{
  "d_expert": 128,
  "activation": "squared_relu",
  "moe_layers": [0, 1, 2, 3, 4, 5, 6, 7, 8, 9, 10, 11, 12],
  "router_z_loss": 0.001,
  "init_std_router": 0.0249,
  "optimizer": "soap_variant",
  "lr": 0.00363,
  "grad_clip": 2.0,
  "batch_tokens": 65536
}
Below are experts of layer 5 (counted from 0) of a mixture-of-experts language model. Rows are named up (a neuron's input weights, with its number) and show model dimensions 0-255. Each number is 500 + 25 x the weight over its row's rms, rounded and kept within 0 to 999. Numbers have three digits each.
Before each expert's rows: "comes after" lists some tokens at least twice as common just before its tokens as in all text; "gets" lists some tokens that make up at least twice as much of what it gets as of all text. This comes from a sample of Wikipedia text that the model never trained on. Tokens count by the router's weight.

# expert 0
comes after: "\n", " ", " 0", " —", " In", " \""
gets: "-", " |", "|", " when", " that", "ly"
up1:485510506476547528482477549500528479530509522494480495495505454455518436515487521528512493520485483486501483503500519478475487524467493495471484525518478484498492472505451523506505513473478507509537504486533525506470488486483483527502513513488499493487452472546490492471523556453459534543517505477496510488528532483464516519487488483508550580507487490478492467516463504573463502551494463520494584513533508499544498484452480453503513491468493479485536496466519487542491499499467495489525502500502514496526471522509506523469560554490464519509529478475542497498507499496470457506527489502517512492486495489505494525508482535491511484506493496477516483499478494502489511482526518498526475480440497543513513501493427543538470513513531499485496492535507510478532488530505500
up2:503482474505514498514540430487496492459458537500478416507466520460498478530539473502492491506503490506494512499545491489500496505499485537533466488534494429519510513480430509495534498465557494496498505503497503491462504498539537470491496524491461461470474492522503568494509505462496497464526470470507502515507485516480510539498517471510466491466532506505491498497458553516466541525484486537462462498480488539488489487471501502475541488532485466513493495462527488497491526512524526521485490475463489481568521523494533525461533508487493494533560473478483509498521527487526504506506528511534512495530510469493475515495477448516503522511511491522505493515522484514450481496508503469472511533489491515494514453482450486515488510506485529486501506476474485515462532483497541
up3:538463546471513485554492470510506519495477469489467480490489502484514489507457490550502466490499523480463489544482499527501462482471471451476522483515512510498478506503521449527536519525480546498491524482493473517534477494490573492534489480492499474525526449513542502474523495467543477482512504519477491498464505495446501522490499498548508513472521541518477501477447472471521500493456530515489507472552541494487476454538503502524498552508533509541510517506492521528515476498493470514507511537505514517494506480499519515506513480519488528445495487471509508514479477461479462520469508502478496480476481442484520455479527482466512496464513505529513515489497480466509496498543515456459462499502498476536505488506555432487518476508487515509448507489496516474475468516520505
up4:521517467462478500509460522494507493525496463457522539489499491475494499496488453570485494489551554506517517454490478446505517506508499509506485510529514509530485445484472498481460443502503546478495491450494503501526465481476532481487467544482455515491510473463498525507490475479512485504481455519522507476479495466516461498497461473533535470534517550472482500510485537521457495513454505510479519528503517527491485499546484495496506462492470497509443465506508476476525477565478481465521527532467502494540480515488480452473479522491519458524493509504502495465491508488497492477498500514418470547501551518500527501509536548508507526544491468490505490476487513522508527508470495481536484503505502484506500472496480483499490499514531503508519492505520541527496542503520524

# expert 4
comes after: " was", " to", " is", " and", " he", " which"
gets: " was", " is", " were", " are", " be", " had"
up1:526550498499469498534497484493529504475523482518516543511484549556505523507495510530478437441524530526532475488501501517479490545463474537487477502481507470503491518511528448504488507530500557510475524510465464490510470538503543532494494527500474516508528457496480546483521468473500512498498551549551492483497496471493509484473478485478473493506498500532516478488507481528462507498508499469469474463508533499535513489516486499450459522485526525526488469494500498520518460505480512466466487510487492497467476479484502471450443504508449499474509538532528483518521504482508508504517515528460465503502503502520512509479502540521455453500494521481487518510479493467496463475462500480461497503533490442503512457498472504528511506560499501489471529471507527501480473458482537
up2:439450523475472511496507487493506512519490470475476487492496516483495481528485516507500513497498483470517509512492509496532494541532473453510509495507470497522538438492550497512450509510478531490569513464547457455541476473485500475517532512511480518496505489547496504508530492522483536529476488517555508485533487502448496501518455470499509495468475480500441502481478490511480440469499500470472517495493518528494480519461492497526487536514496480481463515447527487470523473519505556492489503492514471486497538514491499514437513512502527525550489453516481509476480509520508533514507517485499456491519498507485463479527528506532514520550481531514469493465486469473506491494507478480521508464487469534481495494548513468461479508484445518527504521488542521469463468484497500
up3:510496507529509499527494496486438550515490543492520528535492492495504543478452505540534470529531500511515470511488506515546494478529477533476506539487506513515482485501480477495552480514482496470531484503490455538499566466463494532506516489491470494494532479574512493559546499500471500501500475518527492470536527513525488524522494494503465508471488484545509519517522510534499503508504517461463495469516528497495451494495544564535518520520505480507508483511472476536469429498507493503508479501488516495531472503493481508494490499527496481510507538480488513499519527494503559517496466512524498515502497510520526484467507518540533491528471518482496468473540550483484493512514455543494518560510499511507537513515487517490542472512489506462558491548495487507536493497553502
up4:491495519492469471525537502493532492502512501501479551525497473531542484500498493462512512444508484519556483483496499505500506522449521499498483489548495478486512485480506493511519495467502472509503435517498527534481448447505493535520498511485504503460460557565549507514541509491515498478522512497506484532487508502495487482473516515532476471484516534518507484499485512466532489491492481568483488560541459490487479460500511455543543492523471513486460517497512512512543450489503501508505520484472499484504509517527479497527497508512507498465510513498469531481508496492515538476501536477496515473458559504516477528523472527467520536483523508456537518485501537500534534501547538473464491515502525521515494486535499500502503450478521473456500545530532500517540494466512529

# expert 41
comes after: " |", "|", "/", " \"", "=", " *"
gets: " ", " 0", " W", " L", "k", " K"
up1:545528449493520504517470484465472465528527484515481498474481499531552520535489513542512474478534503441498485534527476466504491515497525508482433494490498515474523522498526529524538508506528500498489507528505532495498508530471485504515494514482512483499498494518508498532505512488493505477488477475501526531536482485571488469477480495527534487509497523493473513483503461497524563518519530481540460498483474512500508492513524510529484489478463531529526530468495512540468525539468538522524524514518540454485474465489501471511498545497522501490546497477508504518530501522506497470453456561477461444489506526504523530465481509511484523501465495525509497494484499487514517520523513558511530490493491411525485505510511468498480471544510525543518512515532535494484459519504486
up2:498500516515489434519490495461506473503503465493505494491580546495491483534446487528459532517507482495493494451501530454499530488503470529525478470505548527486500482478527517516487507530453471523470498479506489518499481511484504513559528490495531475498510468487509477517542462501515569484481495537480530493459511460491503509474460512489544498502507453466496515491500493513487526507485522485511513459511537535472554501446450482534495528518432511515523521556499513512523477498525497501533499480476493485489510483489504461524522504494495505514498546459491529538527493490502504493489493507525465478520559533452496487544493511525514572507481518519487482522504529473481504511470503520523515510493494518472494470481494471511483491490510508477487544479536506516493461462499496
up3:502504510514444481513524498523502515495488495459520467516497536499473513533481538489494479521512525521485531518470476522523482502536529556524488523453496474538536498509464498510522478499451548477489490478460502534471496535506472482448462514451488498533522497529507497480506501504483506543483481538499522512503504487480534522441481528478484456512454538550510495488529517525478490458515519497472459467482486515495514578514489516451495481513500523532458484505479467497499550519523483510523514509500486450504481466526469472458495481488491529518482507477487495522491450499524478501488485503509522509514463493492483510466515473491488529484475484454455529566486508463507493473500514516513508496546521502488503534442492507488463493464508483530455466505508511492525492519513551
up4:511518512477504449503493490507521496467519524491504543547515470494503497472502574499445492490481504488483480492550511500509512499500485452499456456478493481506518516482485530507475514521487542524520503533511484482448441503515480465434508526472453499513467482527485528488495477491502512518524494539543516492510518433539534489491476475500507513490494512500472488529491506494558515521523487490512472487500527518506510455490501471469503523520521536502577490540497510479482503532504495493482499479466496526498492485511514532511500520495502477529505488523483481511507548471471504482522490448503510492469510491460463469501525486465523488571505471502534521502511501474466516490492476547530510546556525520494493459517487499497548476502499448498502469540527510542476452510510498

# expert 5
comes after: "\n", " |", " =", " ==", ".", "==="
gets: "\n", "==", " ==", " ===", "===", "\n\n"
up1:487505539441504491508462478519504516516492496558476481476519531492548468508554498532503490482464497486485508454524519486448507492482513474525550519496512471544503535545482525516481513548488480506518472507512504506470524492479513538469549476523502477496456478501468502455480490483515471538494494490542504516509540513479525563455488516495506513533484490478525478485463483470525513478512500511504463497501499509496482546467516494471501464499458536500440486488490504513503529446470487492506503474483480513495541466502513486541473478461450510523488524505501494511486503513493504482472541509509530515461544525510502502497484486525495492472537507490518489483477502505450457502542495537468577508514489498519529555500498467552526482486502511494519456491506468492535480480524512
up2:510458477493504512539537491496517506525495455527501437495486498495521456526520512515513499490511472500516487460454459554489449476512507486544448521477478481466566510459512524506481512504510480500462483521473525523491457448520484493524499494516540504506501496481518468495512489477548462518525522526477497524437479513463491504480487486500523544543484507453529468497486543462519482510494486505507503472504503497511483527500520458489494518483478499457476503511510486459532490510539511542487519507514476496473504486517476545467514499489508529494496502511511463504470469496431532521481498487507505501487547491510514493492470541462528437460477560501462515518503474528499496543522491486547541464502492499512503466523505474478492514511526490515486495516535493526483483556507484
up3:487522514492534482514466520512516529505492480528476518493484475494507432528495495474467494475526514487467524557481473507488466512519529515491470449545490504440506512475499503462548523546506514521512473540484489524468520474465527509472493486481518480487453513541507479536460534479486509464499530476497489571478527492511537549492483465516527486523497476499490491508511474483508466452496508525521513488483512476512555490500492536532485478484508523533471514472478501476515523506511492469477520461487502506540479483546498505454465520460526514497511528515449511514498498496487510479500447490444477509500535461455530490541493482494484455526493499531507469498494485470485533501514499506496522511479487455475515473520494507477544479526458496501453488490499543449496504507524465
up4:490502510506468511478476503439524444511487541463534513517511504479513488491473480506506550503494501468494535484471476471516519487476469513500489479506505497512517525522521466513472481478492436490487483446505508486527489521541524515521542485484472484478517537517488515492526498489501498504459504501524474510500502539512540498499521520500476494523514507497531499477514490511498518504510533494476469517496491467442508494492529535459508528511427527508502448528522504506476533458495505485523472513517459492506493489490476473449554502518494493551489493483529482453527489490587524467482471503478516501482491522500459483452527470494474565481517468518504525533520504485485518433517537521473531521529507489469544528505474471462502498475528512506489469526471474511507552482470510

# expert 1
comes after: "\n", "\n ", " Succeeded", " Preceded", " Binomial", " Directed"
gets: "-", "|", " by", "=", " -", " by:"
up0:519484451497456502529498501518539520501563502507526530486427543446471513492451497496514493483525502476481517520478500522519507548533512472557504484479490517557508474534505510469519497484484459514451510494530477542519538511512480512465511501465526485515522522528473488466515530486539524524495486517505515506516470460499483532503504507516506493540482541499508506494556523523515530493488507493550469447489508540473552501527571488483503528484483491502470550460516505479518501480503523483469498516498490535457486501519535510506502508522533491467533536528509478482517494489496502536501508495508496505473520508539496507472517453508499481498513448513488486504494523494491457508509482520512507511490546503471482521503508493462488554551505466563494490471462473512467488476504496
up1:525489455480502489487486467506504489509513494462497500526538477500548527463522494524487502522478517479497494486539507490444469473506514497491525531487523504490473565516507489488525521493481524524541505479460468490496511515556499470472526509461491512530499528461490456525536493496447511524513457500495502475558556457494528496499542454504519539528530489503497510486505505468495505501497519504523473469504491485477461487470513521567488496531490531517487479488488513460489501473541546454539492558529516507520491518515535516533494482482505478502469429524529544469495503497499519494510514486508513499505508498470531473508463513541469474514483510525518504459540501472509492550480522511542487449498486526479509492521544508492492492501521453500492502512503559491509455540482488
up2:523476484485444481468479498495524527563536503511515526498479522522483500461500480503510484511506490493476519539484519538483505483533480489521514502474520474520519473520507480521552487473491535555525516463487476554484476542520494499484450455521490504506491528533552478565516528455504509493508481517513494516508493540479543504484498445479526497502495501503496454499507495518523483467506533462513509477463505502489549513493497525517527526496507499469505490470484523532504465529527528498473466452499506536525501476525496492528493492498520477483536443517486469512513516523521522527530513522478529475507514491473466496518491527492518527559523482505524511528481522490491475484472468497535469500463493427493511517523509455459494546460457523510485460491508497501491483565530508
up3:486537531466502469501507526543477504516475491565482507536505496490478492505480526505526534488496446527518543483516475447500485519503514480454504495495540516525507485478524481491496480499474468547492512507526494506486517488513518509526508532524433485493537493536470488477499497476522478498518449466560452528497511476494495481464435495472513532523529500452557556503492510494521504491526486508473478548483504492503479485515517496478541480484504502540511517484513504479507500501501483481497516543509503470452497492539463491530517492484465535496474522506485479497496517475546488511486476491488460530497491520541479516539484544527543506477503534550495461460498443518514501450495538515470436488559509498486474517490503484508485491510516455487487465497504504465493502523488496

# expert 34
comes after: " ", " 0", " —", " 1", " 2", " 3"
gets: " |", ";", " —;", " 0;", " 1;", " 2;"
up1:489466499508528523496479503513503496465456514483523523526446496493480505517495497459494479503513469474503511502488495528481475459502470495509520469507502495500441536527474508503479512497556483505488507469506454460494484476508547462481521520508478510496475533498509546458498506515468501486503548479537490494514480535501505503505459528497468468516542518534478469488503522495496528480481508493533468514500460515485500514532507530492513519523462497533434486506535490495478515507514518495519499475505511445500493480453466475519525455466497507503541502539468486475577504474487474519499508499479559491465470497506532451500471517516523532514469474475497531539482477546489506521520476538481495494530487510486474507556533534546464492527526535521507548510463508532547461519520491
up2:487524504516457491514527461509493489528519526491497517546527513501536521474496542478512470464458468477525481515484521510531497546509499537462484433520493530488516473474478485555508471492469506523493499534543491522531491507466482528539519522531493490510475475528508539481499473472493501464510508500454528476513493485464500483494492522501502513452486526537508478494503497516492473485506541514452484513496492497500513524513518506499502524475521518507473479477514503463558477506468493542506501475504455544461498491495508529494494513530506480474455496492488510479536535472500463436479454515511504471510509451520528495548514507480454513534540528553536529500520507497522538509460492451515534508494534547504473494507540468501470497489529472478486456436523479526485486491492506
up3:495522482521521529490501478487484486492522501529489503515438546464481507478512475486478525487528509503520501535476487505424541498532497511501515504524475479532521523470488512409481496493472503523495522486505486488524525499439538497472455488496501482503519479504509459529496518508497497505501501527482514505512488466544529461509506540478494523479501454500506529487477500510477499565498497513477522458521498515525483533557492480531524513488438491465529511492516484487520506549482536459523544499502466504526451515506477503485490536510504445484469501478477505531490550538491508495505542510511502532467500467489503491474510491517505517528482494524488485475532487549411504525495495521532516531498501488507534486493502489469486542527460470477477455491531480532493528485523503
up4:479502512480488493476530504533505493559534550476510500486495491537533507506432510517514526507508469450489520457521452498482545517446497472456487489544556535493505527500543506479539488496480536477470514442496509522500500496507474503505514527481534504489464525481496532526534500550524536512494501462484532512499521467517513476485492473524530534473482531492508465476481533541489524518465505488541501518486516509513526486486473518513500501485504537519497498498445476532503509508500508478491505514522486502477476481504493500491505524528534485489536501511458492483532451536528558479491470463502540462518483475470490486472488501545477499529522505490492532521466436484526443492517507475489543526523498502515489523493502541534500531503525527494513526466515452490525497538480486

# expert 24
comes after: " of", " in", " for", " to", " on", " at"
gets: " the", " The", " his", " their", " its", "The"
up1:515528470541536499434462502508487448516479522466491512501475476483528508492481474495518484488509486523475525483491505494465540547494508512506512476492553493521465447485472477486499493489509490497478446497516499512531522551485445497516472505524511496503475461497468490485554496510498473496490486467466528516544512476484458486478473532482502520476499506519505486475475510447508485498509514515486453483478523510453520470485458503489497511475463505519449543537497521493519504510509478523515505463526487484425479501483525494479467488488470516504480522515518472531510511488516533525513485474523494489571510473494518463487533570521483470472500479504488483477538473494523459538496482480483494492488510501520494518559516542482492501485527501479528532486504488455494554461545524
up2:508474528523525555499481492486517497478494504469524516464433505508501485451489515530488475495490484538461492490516486450487505474499510562511496493476476456484487529498512494514534487501533521488459538479502520468522522452529505466495501504523499503509483501485528528491519434504536474462475517469481518501453450476516448507496513516473512503478518466489463477501509515544538494496494488515562534491475520492483541465486483490501494481463477462526517514569518482527482526520484532474503503515479478538496458515496488540492535494512549520515564517483511524532501501514488494471476492479505478488511467494469469492455509509490519481542487513514450480473485479506489486515499544481525551513487506531486468510525485497511496524539521508499484509511543444523507562505503482
up3:542468514499484525496484522486506509488555543451474494458534514506513511502500561497517464539536513523544491508511569527513430498473490453486468496432516469477497477525496485524518492537528466488450497555483512508488447513530508498502515510514480515478524508480448491485535477493548524461511486489497496509481465493493494526511491487503480473526553522451537510521504490535481491494506507474522488503520507539517465475499503495483473478477488520494459456502514455517503481461514487520466448489466485507511503459513514474504477487513518482436507478477506516478507489499537499462486477532517504520496530527511516492509509478477508484492512508471513505496470473525506508500510498503500533460514481473501512495444444498478463517490545509481504477480517547434480489509494503
up4:514531488515512483501427520517533493460501505509531507503507451496523478512512535539485507551467534522499473517565472506507509479465542515514535515517498544512494471480519457505517476488428519493492504485497476527499519492500530462457536495507514467514503506507428484491483462478517528514506516482497470461507525474509490514520478506497531508476497499523477518493484523481491461445482477503534530509506457489492523475488543520459510505502543533474478488498439485464533502463511508485555498469505514488498485483518496494518494510515496547506459513488490500457493488515509492508493501483519484498509559495496554474483487483479494513496519596505510471552520506506475453462492545485485532484499526499500502513488495501519503459494496478475473488460497467511552525503484469

# expert 36
comes after: " |", "|", " the", " a", " on", " –"
gets: " 1", " 2", " first", " 4", " 3", " 5"
up1:491479503456520483500525497490481464514506471515493504482500533521498483504500482449521522502511436513557452502497499498470501459503518481508493500484522484510508486525517534524505515486495529493517511484512515502485526470473568505533536512490465535488522469524534513460505456500502493498511458461504500490486507497492490533519487553506505488542516505487478452494576500519504489493502539508498537531472517500430553533520493523482483514505505576506483429488496477502471490526521506507507497494495482454488522491491497495525499518507536505487505494496494474512477453559511501537503510527491523489454521489530493465527469546493503518475521498493505458505526544503546502472462512516450449518532470509501514512510494473500502515511478498515475459473474461479544529518444466
up2:473503521514488507486476505539486487498473491494517483473485534520494493448509474520517530487492496498525543519537521523533439502491495483519500511493515508480524540477503503526509522501491507466514534459481506481509492508532533486530500524526496523517473488461537491534513462488485532514489490453516504499492500454497488514551534507462508547496491490576492502488507478534481489541482516520499520479488492538508509576510489455491563497488487513486457518448521496453499480467458525512462498498503482540504468455478527466512484528499465505537488490497547486505485549508473491532525534566510523509494536527495508522458526502521474502480475465491514522498467474492511505477530495522473476474496471530488497524491504469509477512551447486471444503544501505481494522456509477
up3:483515473560504507473459547519454467478486507508461478500541503547533502489562502476517480460510501485501512486484517532472485511529519491496502496487506518535450512531500501449527486526518523527513536464500461503480542515504544519486472479496506543492516486427514481493492490497472506502484502516523484517510459509555500512527487490496540534467520512498483524499485514527489491490493499480490514489488496560523478497449451535503566483525425473454514553527481499474505502485543514543541546493511511477497492487489490497525514506481517482489508501540502460506525512482498494464494482486489535451473497510512519521512538508506516529482550509488531464518472530462475501505474496473499529450454497524523529462500528493485513453526507505503470492508495503486515510498480510
up4:488519511462476485529479480455457516506490501503495541459435524517485487515505523533469465492528474462562567508480439514509458538479553538463482544486522483521507508459473514502504516511473496483507502477453514509521473471540517517461531478523530497524491480465500498489510451494531464486512506519510553446482534469467509538513493474486491471465471453515498498470526526517488480526488490513540486512512512480507503525522497471490493487463530517524460506537474513499498482486529483529487534496460448525523530482456482530490498484489490504544508565526520508530532510484484492449506510515519522512543464498489497511492485513512500503515490482481505528531473511484519472475481529488498503489495469490469503484525508499510500554489510480519499465522499538490498454485512497

# expert 32
comes after: " of", " in", " as", " is", " with", " for"
gets: " the", " a", " The", " an", " A", "The"
up1:519495503514547491514451463522534498476483500519502507510509515490457481446508494508513539498513460557475446447480505442505512506508524463524493509478534485519480472541543487487501525522540516543522502531477477497454504528518515484469526481493526495458464497491456510487449564444537524510495479487499502479474490511511490458478496478530517476494492485502533509469500488536496491563533482502496539479506483505519495442496484504528506494534488510506497437460457491471456489525524481493495488506516544478499486492491555508487475506459508458478536481534479505456487509514523537492510503517536494540516495474490471503484471520533496505504517471497474511545518478488510472478481518510498500508524503454465506484441466506495511524537490508528485469488481509478532488486509513
up2:507483498505468487537498522509474505480531523513536527471462513519522493559526508548521524500532524469509475481532518527501457469535477498498521492503537495485501474525497473505511490446473487510479524489519463492542483488466490523493531487496451490548495545508520499559491512526525491478526471471520430467495488519546534455449549524545507537501514499535525484490519537492463478510540568495510463553503485511471488486495499461486509508507485505535501465475502465473500531534491475512467540451482476471520488503467525509533472486483495520522513489503469514488500498525515465505525550485488485511503519490498481516511471458543530511491532507525516449460533537498510513486534501518522497477484523514489464495482487497500478466485529548510474519494470490496480515486487491
up3:507496503523529509458493500500495482521465513536456500539522503511515485519497536510506500538504509522456487530512449471476448466515494469521484488489515525510500497476504503514467540506511469507511479503485501508500467507505564477477529532485549494471516476500481482525568523481506510502515495486486564479507500501462494545477465475491506535477449508462521446504483495501462492516532497520540510505500488507524463501475475514477482492482519483501443504521506456536511518483480513465464484509496449487432516536489496515518541537487443513471486500494524493483513466487479520519556489513503517510495507499524491484498501487508543458474471524479511531476547526514538548523464483531500519495550537458479487500489527533503469488508464520489460512504474531481557526499521489
up4:465494518490475516528520489472511493484500520530526505531469502506487507503479495505507509485525514493509520469498478473490474508552511521526504460495505516569512485489479533531508498518516471455441458485472493554511528515470519570482538475508521521472474551493500503494515509504535519516499508501486485480515485505529489555528485481503485515531530499503503514511496517478511512499471509542489449527509526483486503512514424471549489470506489481516533482496434516463489577466525517517533490506531516510485525501512500557474506497515488510500512468497520523478499486539485514472516523521494526459513511468505496504488502492483538550440526521469490512455513532476502511497511472503481434499494514548505526499477493490550488469483487491472500510478499522544546520454520453